From a checkpoint of a small mixture-of-experts model trained on Wikipedia.
Size: 9 layers, width 256, vocabulary 8192, 63.9M parameters.
Experts: 128 experts in each of 9 layers, 4 picks a token, a shared expert of 64 neurons.
Below are experts of layer 6 (counted from 0) of a mixture-of-experts language model. Rows are named router (the router's row for the expert) and show model dimensions 0-255. Each number is 500 + 25 x the weight over its row's rms, rounded and kept within 0 to 999. Numbers have three digits each.
After each expert's rows: a language model's description of what the expert responds to; "gets" lists some tokens that make up at least twice as much of what it gets as of all text. This comes from a sample of Wikipedia text that the model never trained on. Tokens count by the router's weight.

# expert 41
router:509484463499503496534477539500479466515479511480500514512504519487463507500478479505491547518480481501516540515485520548493515484440533499502515485471480503541527491527466490515475507518517474533480557461473552484462492531545501486476479522512525510477513498481499484524482543455505494496506542485492494474511476526528519473472475535521496498453479481533479497467533518536521466486510527474462541495469521516473446502485530507512533530524537493484465487520518504483478515504527511491505469440463486458473478514492496523472513520527533507524482511459513471463448499457522501486469535497513521474464510505479462490493484508516487485497437529475510467477530484502528501499488501497531521530505522538491531511528534502455474487508540516563509478507501444484523518447517515
Determiners and possessives. Possessive pronouns, the, and possessive 's in narrative prose, often after a verb like announced his or of the.
gets: " the", " his", "'", " The", "s", " their"

# expert 23
router:487458512510501473514515507522518523487480517458527513543534475514539476488504512475505538551481505456541473505444514456500484457459479508444469440501513475531486563504495471481484529427504488480493452516470493507534538454479465525529465471504467537468506512483495524521543483518531494521495545492533502500487529480497484497495498493488510512524489475548483492487485529525501496511465498520513503515532495478565486480469525501459478520527430530473521508484482495510513507517515510471466514471503465501531467507498550480489481466471484492501552460550534513469496521525505517505510515497465516512489526537493507493498521484483486486487490511458514480505505533496515514467508483492513518494528486511546482465504475542490466513495526518499514520524538493529483515517487477
Coordinate and number digits. Single digits and symbols in geographic coordinates, time zones and numeric tables, such as the 9 before °E, ″ marks, and UTC+3.
gets: "3", "2", "4", "6", "″", "1"

# expert 15
router:469530518498491514535473493498493496528511522520499551463492518463541519489506514517528473513489550518490532454529453510446508472534531500463476455523536481512484456510483491490519517533482475489518521479527516517494490510491439488509505479432498468516477473536517490536543511507474462528478522538478494480502478525482458477502479526513536492519534497500493524501527482519533524472548537533508502499537527548518495534478523524499475532496480536502515496490551472514524509520484472530465493482484504536544484477528450467482510519522469501495535465516492477496540490502509531502529502508459498535536490555506503469532496456549480481507535478513508507493491506493498473498482514529524510555498491519508492515538474508483520521520443534493472528469506514494467478473489501
Table cell spaces. The space token opening a cell in pipe-delimited tables, mostly sports scores, standings and results, before numbers or team names.
gets: " ", "–", " W", "°", "CA", " Au"

# expert 18
router:506484489524548506527574544493505445512504518544518489470482523517475519517500485499507481489547458500542505490487496512505481471484505491511523544471493487499503524514457505507490488490509486475514488499518484474464539510482470485464542533459489546498505475486503497499508492513481486502475547475447493522500518503468455507417447512478488496460525495467504490521471524477511496479491552477459506485478461537547474483508484532451526471504509509503464481521496534470510499462516462507516553482508462556538517468511504519441504496477459483509503478493465518528468488445521518513497507480529489516461462546502539510476489511505559501516493522534502541525531493497502471480479502478519478495528488492518494500471480498520479517501498525511494505486500485479520521493449513
Clause-joining commas. Commas and connectives like and, which, where, now after a noun or route number, often in road and location descriptions.
gets: ",", " and", "),", " is", "\",", " which"

# expert 0
router:475520556516452468498502505493448471534492470569508519502492505472469474477500485501522544501459487492485472511523476479480494511508476474505519497520468471499510524518534493498482469496515500497490467541557500468476528491501497468511510472433473550539494473499477476509537546519489517500476501491513479473541490527503445480477531512500467507520482461518454495479505475512508468521550513495497507555509501470556513523466494510491449515499483466478489501524508529512484512533486489498514474499496491491491446506485532484482502456529475505558501462491497472475478497497530483483482471509509489530504494535505489501488530504497511455468532494481514462537484512532469523447531488513559464509524518507511487518518468513551505524448548501493482461491505533497529506487521524
Sports scores and counts. Digits and number words in sports results, records and statistics, such as the 6 in 6–3, consecutive, eight, won.
gets: "1", " ", "2", "0", "3", "6"

# expert 30
router:476548497464503523456469479441491508470503471503519520473530476514529481505469485490479504516510514532477508510498485454485526490549496495493510507528509534564529529547523540512455486526525522457531443505487552499486470508495482510529476497505505532503466483491485468487507457551515477547500498544502507485531491462494457558495516494509509459476530541483466502516467486546460541507498522528496501472488494482507542514482489537462482465471493475485499513491493488507467516474471530521491485478484497493521528482544507517478526531503556499509511541518493478494502484504493500470506501514501452538514463449489495490493447508543507480510474522494522484493496488442515536494521525518502507502495478461541508514520532476495493514550467529489523498451474514520503513535501503
Table row ends. Line breaks ending a table row after a closing pipe, in results, election and route tables, and occasional LaTeX pieces like frac.
gets: "\n", " $", " medalist", "°", "(", " Chevrolet"

# expert 50
router:474488537473503533475513560472476452512479537497503508515509488473484484494460502495493478531527510486503527474522533488482524508463513465494479534517491473489513514480528462497507509484502511541491522545507479531515502542531513504479509479430515466493483506525502529536477467514540492462501509474534529482461516517475515510526484464518480520518541487493478496504555459500484484497510533507520504488465502497500517477517486458493512506485533505518516482470447491523503464449537485520546481453484468499529480470530493477476518485507451509510523522448474511474507517536488512487498504534512488515496556503515510512455502494549536460466507493483490497519471491456491538495521493549475507509522532518541490454474515473471510508434461477488479533518513485483534504564509494
Uppercase name starts. Capital letters or capital clusters beginning names and acronyms, often after line breaks or parentheses, like G-ayle, CP-I, Y-aime, Zh, Kh.
gets: "B", "C", "D", "G", "M", "R"

# expert 17
router:494510496563513503513512488511495520473502502514484466496518507516490512573504498527499526486498441499504501465515523475486526509479491486548437510502536471466526454527519516521486497506445533470462514516523486493500494504504541514530471508566464486551487458515497518516509490499487534495504520510509469505498508523488528519521517530536502492529492520513523489507504547453492523486494493510496539529486497498477508503532514522463484537507506495469481539500512462473490448496523472483530484477487497467539480509514452518455533511497472507483464543481476484489510462518497529500508480492521504511503522466508455490456478545532549516454502524513450460497451463489446494513495514497472447485508532516546516496550480480520493466539489488476492501485492508512504520495558469
Month names. Month names in dates, usually after a day number or On, such as 22 Oct 2021, 8 November 1940, plus commas after the day.
gets: " May", ",", " January", " August", " November", " March"

# expert 24
router:470551503468483457503490477465482490544479491529507528516495547504492519495507475516479494479523548482527467497502469492455477542542493499500479485531506489521538488504536475485463497448520496504498472488489550525522455506530477491505495509479520505494499479528536487472532508491514505495510472516498550489478454542506558522520530476534493540526498541463563550487514499506500535500501488506504498503513484495458535512517508505512477457441471509531515516486518474482507531485543496513501502532510476479500517505524521476504558511507521523452521479510510463543505517475550531455519476529477507522519547495461495520458508500492445480516510452496502494473495527511485460513486515536550523523485468491498497531480526523502480552502497490496484514469481524514520479482551486
Table cell values. Cell contents in stats, election and track-list tables, such as dashes, votes, Candidate, MF, closing quotes, and percent signs.
gets: "\"", ")", " —", "%", " Votes", " votes"

# expert 47
router:528515517512526445495470441442527517509508460537481511483468505512516513507509494537511497484518495514487480531474500553517475528491497486487507469503527494498512468496557463470487459556486480511447474522544512470496489502492486495520509459531531506507499460491488521476475499456519463513521509478480453522507505474490498521525498479514499491495500508489514510471476534548429519502506444501519468516509502543527501514506528490524471514525503484527506517491522572517460500471510521480528528488538516487517497499529495495498485467454486462460479531518507512592553514523504502524520532492499500506526487511496552469515537485511524510508490490530491485518512468516526484543465478505508516493495503484505502495503453485473497486458506475510554502478523446493517498455503518
Latin taxonomic endings. Word-final pieces of Latin species and genus names in biology lists, such as -ensis, -idae, -aceae, -ius, -ella.
gets: "us", "ia", "s", "i", "ta", "a"

# expert 27
router:485513541520548515496512524495489508501516495508457502521516462511496489502501506531531526519501458546488469471543497464523510480465522503481507529504472457500509437511503544491527477504506525511499523456511454487489497493497482535472519530511533480495490461478503529487461503467500533516493517523522490500541487461477492499495514533465462503494507544569472476521499484507515488498490482504506493486497471509513570500493514487470439497565494525439516552471573498516533505560474538443500478563478501476473514493488507531528475491489480503481481538508489478489503491478493500502466488501505470495495518468491488534528504549452495446485495535493463476533509513520508470539518497515522514489514481482489503508489492537493484478538526494505482523477474511482485516500521460
War and name starts. The word war or War, and opening syllables of names and words such as Ra, Da, Ha, Bur, as in Ravens, Battle.
gets: " War", " Ru", " war", " Da", " Pa", " Ha"

# expert 11
router:520491500505494529475562509539546527534516502439526483500457480544500507478516491475455505482508527489478555482485540523508557537493483526501511492489488482518455483522512520527487519496492487481486511442511484519492484475507513457483517514516475507531518513476489490522518508476474508485479490527518508537496505477482532501496480479503494510527516531460494488531475495500509523501524476505505436496489534509478482467484500493486517498454559497459521496506457512521513507492522527515500494499494515488472505520519554446491501534503554475474488458534489505498484472513486475537516534470567557460504495479521490511492494522485478497433494474517508530496495490518504453459509547465542477492472498543507444490545514495478520506513436474485474455489516486482474494479504502
Table header separators. Pipes between column headers such as Date | Tournament | Surface, plus dashes starting list items and colons or semicolons in header-like lines.
gets: " |", "|", "-", "=", ":", " of"

# expert 63
router:505529531516523541456447527470466535469490513492536450480542497470535541507507505469512529514520469490466483483531481495523507479482437499524502514539523476514515538472519481533478516489478486496519503507521510466516494466510549499501489502521532518535556490517496463470562462519523513572472492502505502496513523475491493513481514464463487478463463476497469506523479479508476474553493550506502504529502475520493479489513518553501486468509484514499486493506470508511495488514441547550497497464505492513546499477527492484483461498468509476490501514515487510523479484553513515490521487462460476563497462504470492481482525499456523493476541487479500455493523504538500475527515485512485475457523464486484521488490512518496486539490473499461507512468504518514473482523503482
Heights and weights. Digits in player heights and weights in infoboxes, as in 6 ft 11 in, plus table pipes, parentheses and units like lb, kg.
gets: " (", " |", "1", "0", "|", "2"

# expert 6
router:508482490527491510501530474503487525478546439480534487511498505474487481495516495480498499516498511464499529508492529472548539485517493488494526519505467473472519539485447522492449538527510490481503509476475438496506494488514485544500540532520517561520521552512437526513487503507513493499519490506499481486536509490552470481499466481512516527502495485479523483491505490469456521474473515502528474485438511483502510493521466480474519507518541494512489445499476467478502526523486451517517518479479504510490514523516493531504484475512496504508437547485513499471451497479492493495517507491488490479494462486522504537518472476447492504501429521482479561514488478464508552492514481501460509453476551514505542489464501474511486494520534496494474469526542492452475533502462496
Section breaks and headings. Line breaks before wiki section headings and the == or === heading markers, plus bullets and list starts like See also, List.
gets: "\n", "==", "===", "-", "=", "===="

# expert 9
router:515446498517527471473488522498477498500478476516498488528518492489484481469501490513461531524499438520472497512543489509491504471500491481531534486487478472502507500524509477498512488466512528502500489525502535445486512471517515471446481509484507582506538517501511487525490520503519474509499497453527518515523503501495500528471492519485446493511510504489501528497526547543512470462518505532488539531490479498519549565565475543520501511489474476473445545515495527507498491520500508494466520518525479549487492519483495493513478481499492498509500459520519499508481466480499503477495473496519488538511465532510520504483484525490537489520523482506527477551513545528443494460503522474556495496544481497542537518452471472509496492435502546459467499492541487519548494482493512
Quantities and money. Digits inside amounts, vote totals and counts, plus number words like million, five, few, often after $ or before %.
gets: "0", "5", "3", "4", "6", "2"

# expert 40
router:458491489495464520483537462476505466524506494477473548461513521491512481468525512497482520457551464486489509526485518498519531504529469472533490456538532485474515477522512506459501472514507504491501467511515499476515478497508494491491472525522558505497523520464531489492508523556495544490553476506512496525459503490462478475471486480495498493513480471489491497524526486456455536493467523503499469490459522461500554527522566507495503500488499492502475493535480457492427522494533492519511504451519479566487508512506544480502538522493477499497486548519534494498470496531499517467484482497497542532472491487484460576495486520498492518476499483505452495483464518525520460444496481511482472474485453551530510521498497493512469504487486523513502504485518520487490503496523515
Japanese text, punctuation. Japanese kana characters inside romanized title glosses, plus colons, semicolons, line breaks and quantity words like little, least, nothing.
gets: ":", ";", "\n", " no", " \"", "."

# expert 14
router:521514514490502460447435467503505483514485483464483503524496482477464489444546473502508436467505525481495513547500511501510504524472530473542475460473490476472498500510529499554492486517500504512501500544495554494499529475518514488487474462522514476482529534504475479476484502461509509546513495507484535481486515451518524454517548498518505502485490502496498540492513454480470525505490495500495509485546501505485478499550483469514539476463471525499497556506594499477515449478519521454535462490488453533491481473491442537505474518484520529477481524508502428525481521509513508503460504502483472501489510487516518444494519539477469516471509498474520516510502509492478491510481486494507543523529504483502495527522482504482524511499494489521504518473465476479503500498519475
Plural noun endings. Plural suffixes and plural nouns, mainly -s, -es, -ies, -ers, plus people, members, women, students, as in Player-s, monaster-ies.
gets: "s", "es", "ers", " people", "ies", " members"

# expert 59
router:505521535441454542509540458449512497507465545491526486522474466527497504516478506506481489506526518495500478522482512520491473493521473485532487457525530493485519492485518489513520507494497528515464513436476503535507522567514480510509478495462479517513480450470497504533501484512491504466535552528498510465450509498517497489544466491467475496504455516490509533484545513499505504506493543537499511455526508462510531484534490511476498478488507524513557458495492528513520475450506513492497460471439431533514493498533536533494493519502433544441498517493501491544503533546519529495517519509504518508501490557475503522477487469499517519536514485499506507496503499503511522513518535532459503482525469452491520478550489519507515509516480495496519516486504492514482505494500481
Hyphens and dashes. Hyphens, en dashes and math signs joining parts of codes, compounds and ranges, such as InChI keys, Indo-Pacific, 1943–2019, ±.
gets: "-", "–", "/", " Mc", " –", " +"

# expert 58
router:474482473487493488518472519506529496505507495582562498491486525484481497529520482508465528515527504463549552496524470504535492514501527477470496503463484539491483535524463528512506511511551483520490513508481472477521516519498482494477518540522499499495491558532519508493496525457465511488495523538510497528492494487509462481505491500506493541515544498497527510526463505508487465522512478457513484485511500516472498531510539524509521484483478503493474499523531536446500490487471484530486533488463514475506513507513474542497494467477529538528489501521449501504495485538496473520480522453484494458462520468500489486490544534518486553524492499536529479479553528533478544474460453488549518483448481496480495488540496540489523491511475512541463484482537462474482518466474496
Biography narrative verbs. Subject pronouns, was, as, and, became in biographical narrative about careers, such as He was, As a player, appointed.
gets: " was", " he", " He", " as", " and", " she"

# expert 55
router:499546512467548524497472496500495436525545500491490522459502510504522490515482506495521501511485515467476522486486492499467522535491554525460496518485495472499540499484486521528522535489550512490479485459448484533502491517493452476490479474493498492511493482503522441457517521510476486550476520508523471445471497509462451504505534503521522477507517533458505543494489488525473521479464463483492515429512542522461557503493505530518537501506461518502522539520555475460503527474514464495505479516472528493525501492507473506488480475521490520488500508515506479508491487503497474490509479542531513489490538500480517452491485493576510519495527492458467499488503512498508468489462464499486486481509524535507462485517471479496496501516525509522523540496498501494555501536524437
Place and people nouns. Nouns for places or persons ending a phrase, such as city, town, Manor, station, Wales, them, plus blank table cells.
gets: " ", " area", " city", " town", " him", " it"

# expert 52
router:479508493493473461517481466531491552501532487498493512507518535492480513542532519470526498466504560526576532486474536516475547482536526515534527486546574479542488512443490479484513479483495503513494479481495512492499488474533526498465517514514497502504525463496526536475544547534493523478506478508473481513446463449502529474540502450549512500535499523514471514489523488506507528520505457489485482497537495493493479518493496456542479506464528566517463521542547527465523509489457486490483539508543465493511485473520512505497513494506519536487465486528512514482514488519534508478473489518500496498517531495500489485484489490491436531473508516510496524513481498503516468501521476532514532518476474475463501497518495503489520502494514505537498514488492460477502490457502530
Section heading words. Heading markers and words in wiki section titles and table rows, such as ==, History, Notes, College career, appearances, record.
gets: ")", "==", " =", "===", "---|---|---|---|", "\""

# expert 33
router:522480508521496531487510498486490485488473530548507483497494484522507491490518481519483535536510460508474495520515553548501464466473490505531485457542539505512526474502525499506526466498478501498508470510558505487507532503505507473476492525486514525540528446538529478546487454541497478512446570465515507528541485489538495513512472500483480487506524476489469475530508536522497518500518526527502458486508453537502536544522543513500544497488464507486498532516473521500511490502494491528503497524534454510494476513498501487528519467507479486527544460520504498506495507486537491457495496512484519512468457565507544505504490490514529473496553494499505476549504473510503521517511505509524513502517440541498501450447521504486478467429508521513484488478503520483520477497456506
Codes and measurements. Digits in identifiers, postal codes, model numbers and formulas, plus unit tokens like mm, km, sq, GB, MHz.
gets: "0", "5", "1", "6", "4", "3"

# expert 28
router:496478522475493515507511493465480512483459559468519452534500541470496455525516513511491525530509530485487488445534496503500492477485477468460494511544509507505512529499512480517515547452493537509446524525521543541491514489526534521505473483516487490527504473481500501464490485460512524491479518523512560472532537518464508507543488480531498527515487498530438509488504507471438492498461460506503492500517508537461468482476488533528524502491466519531537481500453514524506494452530485529482503507471517484533482481532504538471478496536432502553497529517463478491503509493458521486479480512507470491502514497518482481507487512558507492495466507493481496538455507498533501474506506508472512472524504502525490525477452507493458504477474495462475512503544517511525518524468530
Romanized Asian names. Initial capitals and syllables of romanized Chinese, Korean and similar names, such as T-iananmen, Ho T-in-fu, Hong, Li, Z; also blank cells in number tables.
gets: " T", "n", "T", " X", " N", "d"

# expert 46
router:545500502516532486538453476476515521498486489467503531493490459448488518530454499529522462519491479543490446502516466513462539526515497511509506540490492529534493490458498532503469531483526515473468546541523475493518516487554493499499491479518451477466511508502467511472447532473503481518499438498534474497492525469508491498424498518476514490515543492503504500460489459481504480478473495502498507499524499512507502515493517540528520515514480488492515537511503508538503475523481529517506545532532525450526480500485530528498487482473474456523504490535518532484549500511530478519547495515502482501513462512496512505497563476496531521470460498475474503508548472494500516526472527489479519462527510484481524530516482502508505471461516504488494505499520475438508545463528468
Verb-stem fragments. Lowercase syllables opening a word split mid-stem, often verbs, such as wa-it, ru-in, ja-iled, dia-spora, ta-sed.
gets: "ca", "c", "en", "ra", "2", "ba"

# expert 10
router:482489522496511551484494547503479493478556551518510473483485462480568459496486521493514511506518470511477501509481502482553497483531487532472538533516458479499505511526503489461512478501479501489494475549538493506547504501484470447543512456551503496501452498466524510511505473507533530539473480505488503514489471468506547496524485513469522485465474490507519486514524526493487514433522533507557516480523509485522513466510495501530492509500504515530469481463445479496487504486494496487469521480482475476515527539502499511523467533480467525498476462467482508530478526452447524517479468457453475523427527493488478481474490491496501500521501491490494518426508504513496476498478496487489494488497559498528470495520503513494500535509501522481493473510457494500524510479526485
Mid-word fragments, ordinals. Early pieces inside words after a first fragment, such as Lo-y-ola, In-st-ant; also ordinal th and the words early and late before century.
gets: "y", "th", "st", "de", "f", "et"

# expert 13
router:517435515548498472470497520512487494512504485469516505515481476479515457456522499525494552508513483496504495518506482511542469513472482463482499498516522501558474517488507501487483534523524481477556465510510509525505468504536477462488497503494539484460486499536507511474520476510522490484536526490501517464479508461525485474508493514479497533529517488452481477498459458502531485489492462523487492479488509513462579523481496522497510545470514510482454517495516489506491491553492486482530482473497500485509523476470539500525497495500522493487465520549498565458470495537539486531514490502516512508492515548518498579480485486506497531491480493531474535494489507485462488486522500472504501519496440477498529523501469449478472508572490482484484501444519484533527492537508479
Prepositions and have-verbs. Prepositions and auxiliaries after a noun or subject, chiefly with, at, by, per, has, had, have, against, gave.
gets: " with", " at", " by", " of", " has", " had"

# expert 38
router:498483473554533442436521519502509476554505528492491484481493541480487505510530473515510514483511507477582513495466468510478494564480476515486488481533507501501493502477464489496473456495509472505540506542496457476466502494517512489486546476468457517506500559524491493488541513462509465485502538493498514493540500516520434490512515528473522463508532502491501521497493479505563495528492456480469460522501517552491465522525461522501484506492511473505494524490519492493468492489504498511517509463479487514473481481473541497501545466496500515538513508537503534515481495530485511502468514461531503485477513511507525504483488508476490496476469495498570499500535482467463509516486445456546505521468501520469501531485489493505536507513526535513499486486527538512558484498492510
Coordinating function words. Common connectives and prepositions joining phrases, mostly and, of, to, in, by, among, as in national and international, copies of.
gets: " and", " of", " to", " for", " in", " by"

# expert 32
router:506507483501526512529515522502501513494511521502505510501491506503493490498443473521539543450523464503563506466494487491519485557500470521463516511487477513515470482495475479470487469510528489530524500504484471455471487513495500509524531516436532485507505516504520537483517488514504480490539501487512518527499490480489471482492513536486526512545534539527532522530527478441510512508497526491523495531510513566526460486514502536511509499472532476493466499503549522479470493502503502503426509505508548536507509486508500524496504528463469497490529469506504502516479470484515516518480472512542520478469514454491550482525477478481462512508501438548518549491527520529447514519501458464459456515512457471532500533466511539509491517482551507535472505531509500516530476499521516
Clause-linking conjunctions. Conjunctions and clause openers such as but, when, where, because, if, after commas, plus the f in fled or fly.
gets: " but", " that", ",", " as", " f", " when"

# expert 54
router:516489523534535497506558519426477538457521523506499475491516498495497516519483518580482518509462487516437507463488486475460485499502477500478542481518515533525493538478527492455503533516539509450470529519492485505532502492513506503513512474514512493485499505472485484504547496500483490528449523505559507491540500532484493537518469450510483487506529514462491562505521480468468518471469440531520521534467472470473447524469492493490508509489482522502510497504497513548536460471492495527524489465509516471489476484530491520511483492512501522490537509528506521488464529495536514514461477517526454483508481470479487485502530529550532523504516500539448501521470517480468484525497505504516499530513495481503500495532466471509506485511493527506501498481483514546484487554492484
on and name pieces. Word-piece syllables like on, un, il, especially after a capital in names or words: Don't, Talon, Jon, Depression.
gets: "on", "il", "un", "in", " Don", "x"

# expert 49
router:515488521548456507494462473513527529514474533518503521489522486511534445502537500503465532513513532511474476482541462522492528530492482503486458515479497478480536492527533533515507515465493494511499510507491454490522532467485491519512510509554457475474499465496495483537518526495495453519485518502517501463477487485544466521519516512494513456518473524526522452526509489519429515519486490457501522504523506462510479451482549495491492515490519564539493498517470519507505489498497514516505500484508500481491552493510523538514475482491499527534501542526521492465485494490490498465515456508505530446479490451525464490499505523493520498485501458523517506488485513513516546551539526474491495507549466494521522485556521501502480532558507504505493493433448513472501535477485519
The preposition on. The word on/On, mostly before dates or the, plus the token after it; also ri pieces as in Rodriguez.
gets: " on", " the", "ri", " On", "ch", "On"

# expert 25
router:492480482510492524494515505506539520521509507467466509506492512560502517485483495491512461534553450489469558437455507471509516499505513525500526493491528504507538524456422479497489528509495466496522535502496449490496517532513541493477528540518504462509532525510519528501491542487472504454525490494542507518488503487475506477474455493506520494523514501462545496484497508484511490472492549480484469485471465535504534493509517496516499508494477504502487462505471506506502493459527455493508568535495470529502529509489486501505505517503550531495496515489497512501438524469475489474500520478508524489457466501472507510481461475520566531513491493525522505509454501538484478453495487438511466498481490551489516565513536495468534494512516515518506501501498500475525500486533526
Sentence-ending punctuation. Full stops closing sentences, plus ")." and quote-closing marks, colons, dashes and clause-linking but, although, though.
gets: ".", ").", ":", "\n", "\".", ".\""

# expert 31
router:472517514540497487478480494514494471483488535538484550501505540460517505526481519509560538468495488521510526512465488523507479474512474479478486517534511465467507442471499466501492480530485500468514462553499517464483510536534456500500502469497510501505523534473521474508507533506484490501465487482527430518502490496528532511516520519516517498515484467531491535452528556513492469493486542522521500511517510526469505553532544509483480509525455504479489516451563495510562475496501487499477461527498500504506486503500454481475522504508486519534477488515542527531491484497497523465523474512489498467499464504467502510482482475518504513498485472506530498525518520473454513472504508526519483526527412483515463529515511545449466480481489522486478524488467522486506520511482515
Table statistics digits. Digits, signs and percent marks in election and sports result tables, such as 0.10, +8, 26.2%, vote counts.
gets: "1", "0", "4", "3", "2", " "

# expert 45
router:538492513516483509477522498505519485542526530500517518480524497475477510523486483502477549472497473525581486511518516516474532517486479515492531508509467500508471486531484453511472498467519474503509469486487478494496513497476492504486538513500487504432509512497530523478488494539507475511494495502542522521539495520542481508469549569485499479506496538546481483462515481482541503510549462509491486537502535477572497552486470506523514543470514459475465482525520489509496482482468477486461493540530521467518515510470520538539504556483471473501487521526462524498482482497509490490481522528528453461451489501477475484519484522516518480505516476513513541521514496519480526515523507485529492517508502510512524528530493470476498537535551454477502503536520514458500467494457501
Prepositions in time phrases. Prepositions and quantifiers in running prose, especially for, after, over, in, by, as in "for 43 years", "aftermath", "more than".
gets: " for", " in", " de", " to", " at", " first"

# expert 5
router:470497534482473508477516499494528497492453531466481511471438457507509496503521491467484477485505546509479534501501471531474497519510483476489501456525507515492513493547519528507496482478499466532538475467527460481471509550505502465511531484481522485511499468492502498535479469483454487463455460462455538502468510476473544467467498495505462515517537517518520514529471456531498499514514518500506513499499520479478465496458524500483476459522511489501555514502470506492526456497516484538472496485469514507468536508489476466484517502504514502485536466506490521529526478478476500512566506484481468543477500484530477517509497501495428519484492479485553506496508505540530507487471472490509495546492515478531477545520525497469501514521437459508539495473467516520479483462514538
Table cell separators. Pipe separators between cells inside wiki tables, especially sports results, rosters and tennis finals, after names or numbers like 6 | 9.
gets: " |", "|", ";", "N", " /", "born"

# expert 44
router:490532479482443514509474456492517510507472552432504485519518490478483483511529513530519499465505503510485422525487473484491499485502484507517482507460490487540503489492519524512504511444480469469443468513499498519516447481481495460530525466561489458519497507487491576501502518507483489494543470507455495515477507489441487520517458495434528518481531533490496532513462471500488497439490498468529493492534476486493518525497501514524496513521520501504469507492516516516488490502527534535455505489527485502461496489481463481561523491512485513513495496516496473518489502501501492450471509519485497509469492492474502476497518520480501514481539542517489502465467490482523492472480492502477500429535501473496505484495488515523486507507474531485509490475441541502467473558471499
Mid-word vowel pieces. Inner vowel or short letter pieces within words and foreign names, such as to-a-st, he-a-thland, Swe-e-ney, rose-a, Continu-o.
gets: "a", "o", "e", "ke", "h", "k"

# expert 42
router:452502495518507499466499510484504544502523542503481496511578475500524491495477514531513497471523474487494495498506467501526512505503477536500498519446480454514490487493482484482517495480488467501501527548526476512503478526482495486495502521516485499470495518486487497518532495543512499536542521489509478513443549502550503478483529564487496486489485521507514476532507514493479505491518465500516528510563489505513523448460495489511465510512491526487512469490475526515500487520489516502522508441486522548487580508475512506539539505523466557519518511518486479534477504476472543451513475516509487466471555491486519454479498493469501505476505527488538483453499470494526538456519515503488469477521516464548501488529485475527541494547443506472521507494493514456472513516493522
th and ordinal pieces. Mid-word pieces such as th in Method or Gareth, and ordinal suffixes th, nd, rd after digits, like 3rd, 20th century.
gets: "th", "st", "op", "nd", "Th", "rd"

# expert 26
router:487530513490510522475510475477471483500537477460527470482488474495551493530528523529532542458489471496504494504537521479458473496484551529522531534485483438483506517507504473530488512524490483496495470526496470506531473499500522483521481481471526493495475506506528556552556503501489515466480538513550527501499510493473487487529504510491462508511492519450487502488494511496478507466521462497493482524535520512528559496517455502507518497528504542490500527464538524528491500477474540514510466468532512480533513520479476499444494519475489541507508526503530484463517509508529531464517489459499487471551478497506486492479509508563499534451515460491494517505465494462535526510505548499469470452504512480538494503514475514539475518532519489498466498486524522443477477519514475
Letter g pieces. The piece g and g-syllables (ag, eg, ug, gg) inside names and words, like Pi-g, Ni-g-tevecht, Na-g-pur, plus part, Ab.
gets: "g", " ", " part", " G", " Ab", "c"

# expert 20
router:466535521559467512484527461496490473504471516492516479495498510514506474503521487487516512512508497481488526483519523469431494496488492477493529462520517503488538505504468501569488495494501522499479500518515573517487532514495471474533493456411467479481469514541473495498494465504457509481487490500528486470485500514442541485535508492540474493492504440530529546512489504495487500521505541498519507478499531517532521483469525499515525524517505523482497517521543511515493543513522461503513456533493461498504512531505465481435485514498437518505530541478504511498495544546491504471491500476469539482480499500505522508476486516515500483475500542497477532527495521506515468530531516500469475528522544475487528458520455526513495535484458475504500502500513496530470512539492508
Capital initials in names. Single capital letters starting names, acronyms or table entries, like O in O'Neill, D in Dwarfs, F, L, G, U.
gets: " F", " O", " L", " D", " U", " G"

# expert 51
router:517501480488508520442510474489471518507474537519482510515538489545503498556510523538476513513453516495500504498503526509475508485444481506481488510471483485529519520473514483494533477475481518468505523540513484497485502493493477516517527526545519484521506475445468463518524494491466502484509501531519507468508517505473529462529478477486493442476509525513528517492504498463463495498475497522541536491494463516446529498479482530528453529504505506541511471471471514536531472463496546514497475500449545502522462491528471474508488473516468515513506495513468451501495508456475532493509508519488476483472441460503516478528521528527533524477491466536473492483472496511535535507518507478464474483478549468516461474466448517540468457535501505489464509486473484524478488515494475
Inner name syllables. Middle pieces of surnames and foreign place names after a capital start, such as Gimple, Bottom, Čukarka, with endings like ick, itt.
gets: "i", "mi", "im", "ick", "el", "am"

# expert 57
router:476488480507495478529496511564471516470536503496514538513521442486518464531478524468480503514510472490511473521538504462509464491477505523480498513524487432473505520533529478471494501486508492546516479533491515469554487519487504496494485536505468473523507523497487490522471490511501528513468441541507472542475517525523522524455477497476486515497478505523486481499472467495544483513520536523471507525524516490512470530473502475490485493564504488526477535535491501483489536450499543486527506523455515548521454511521536493500536455534445527465469557485494530476477519484517474480508480515470540492508526507471514473501464485484514481524488536450529506526498499495518491494500527493475528501493505478500517460474464508504488514536526539482489455480554484508498488495488471
Years and dates. Digits starting years and day numbers, mostly 2 and 0, as in 2021, August 31, plus capitalized number words like Four, Eight.
gets: "2", "0", "3", "1", "4", "5"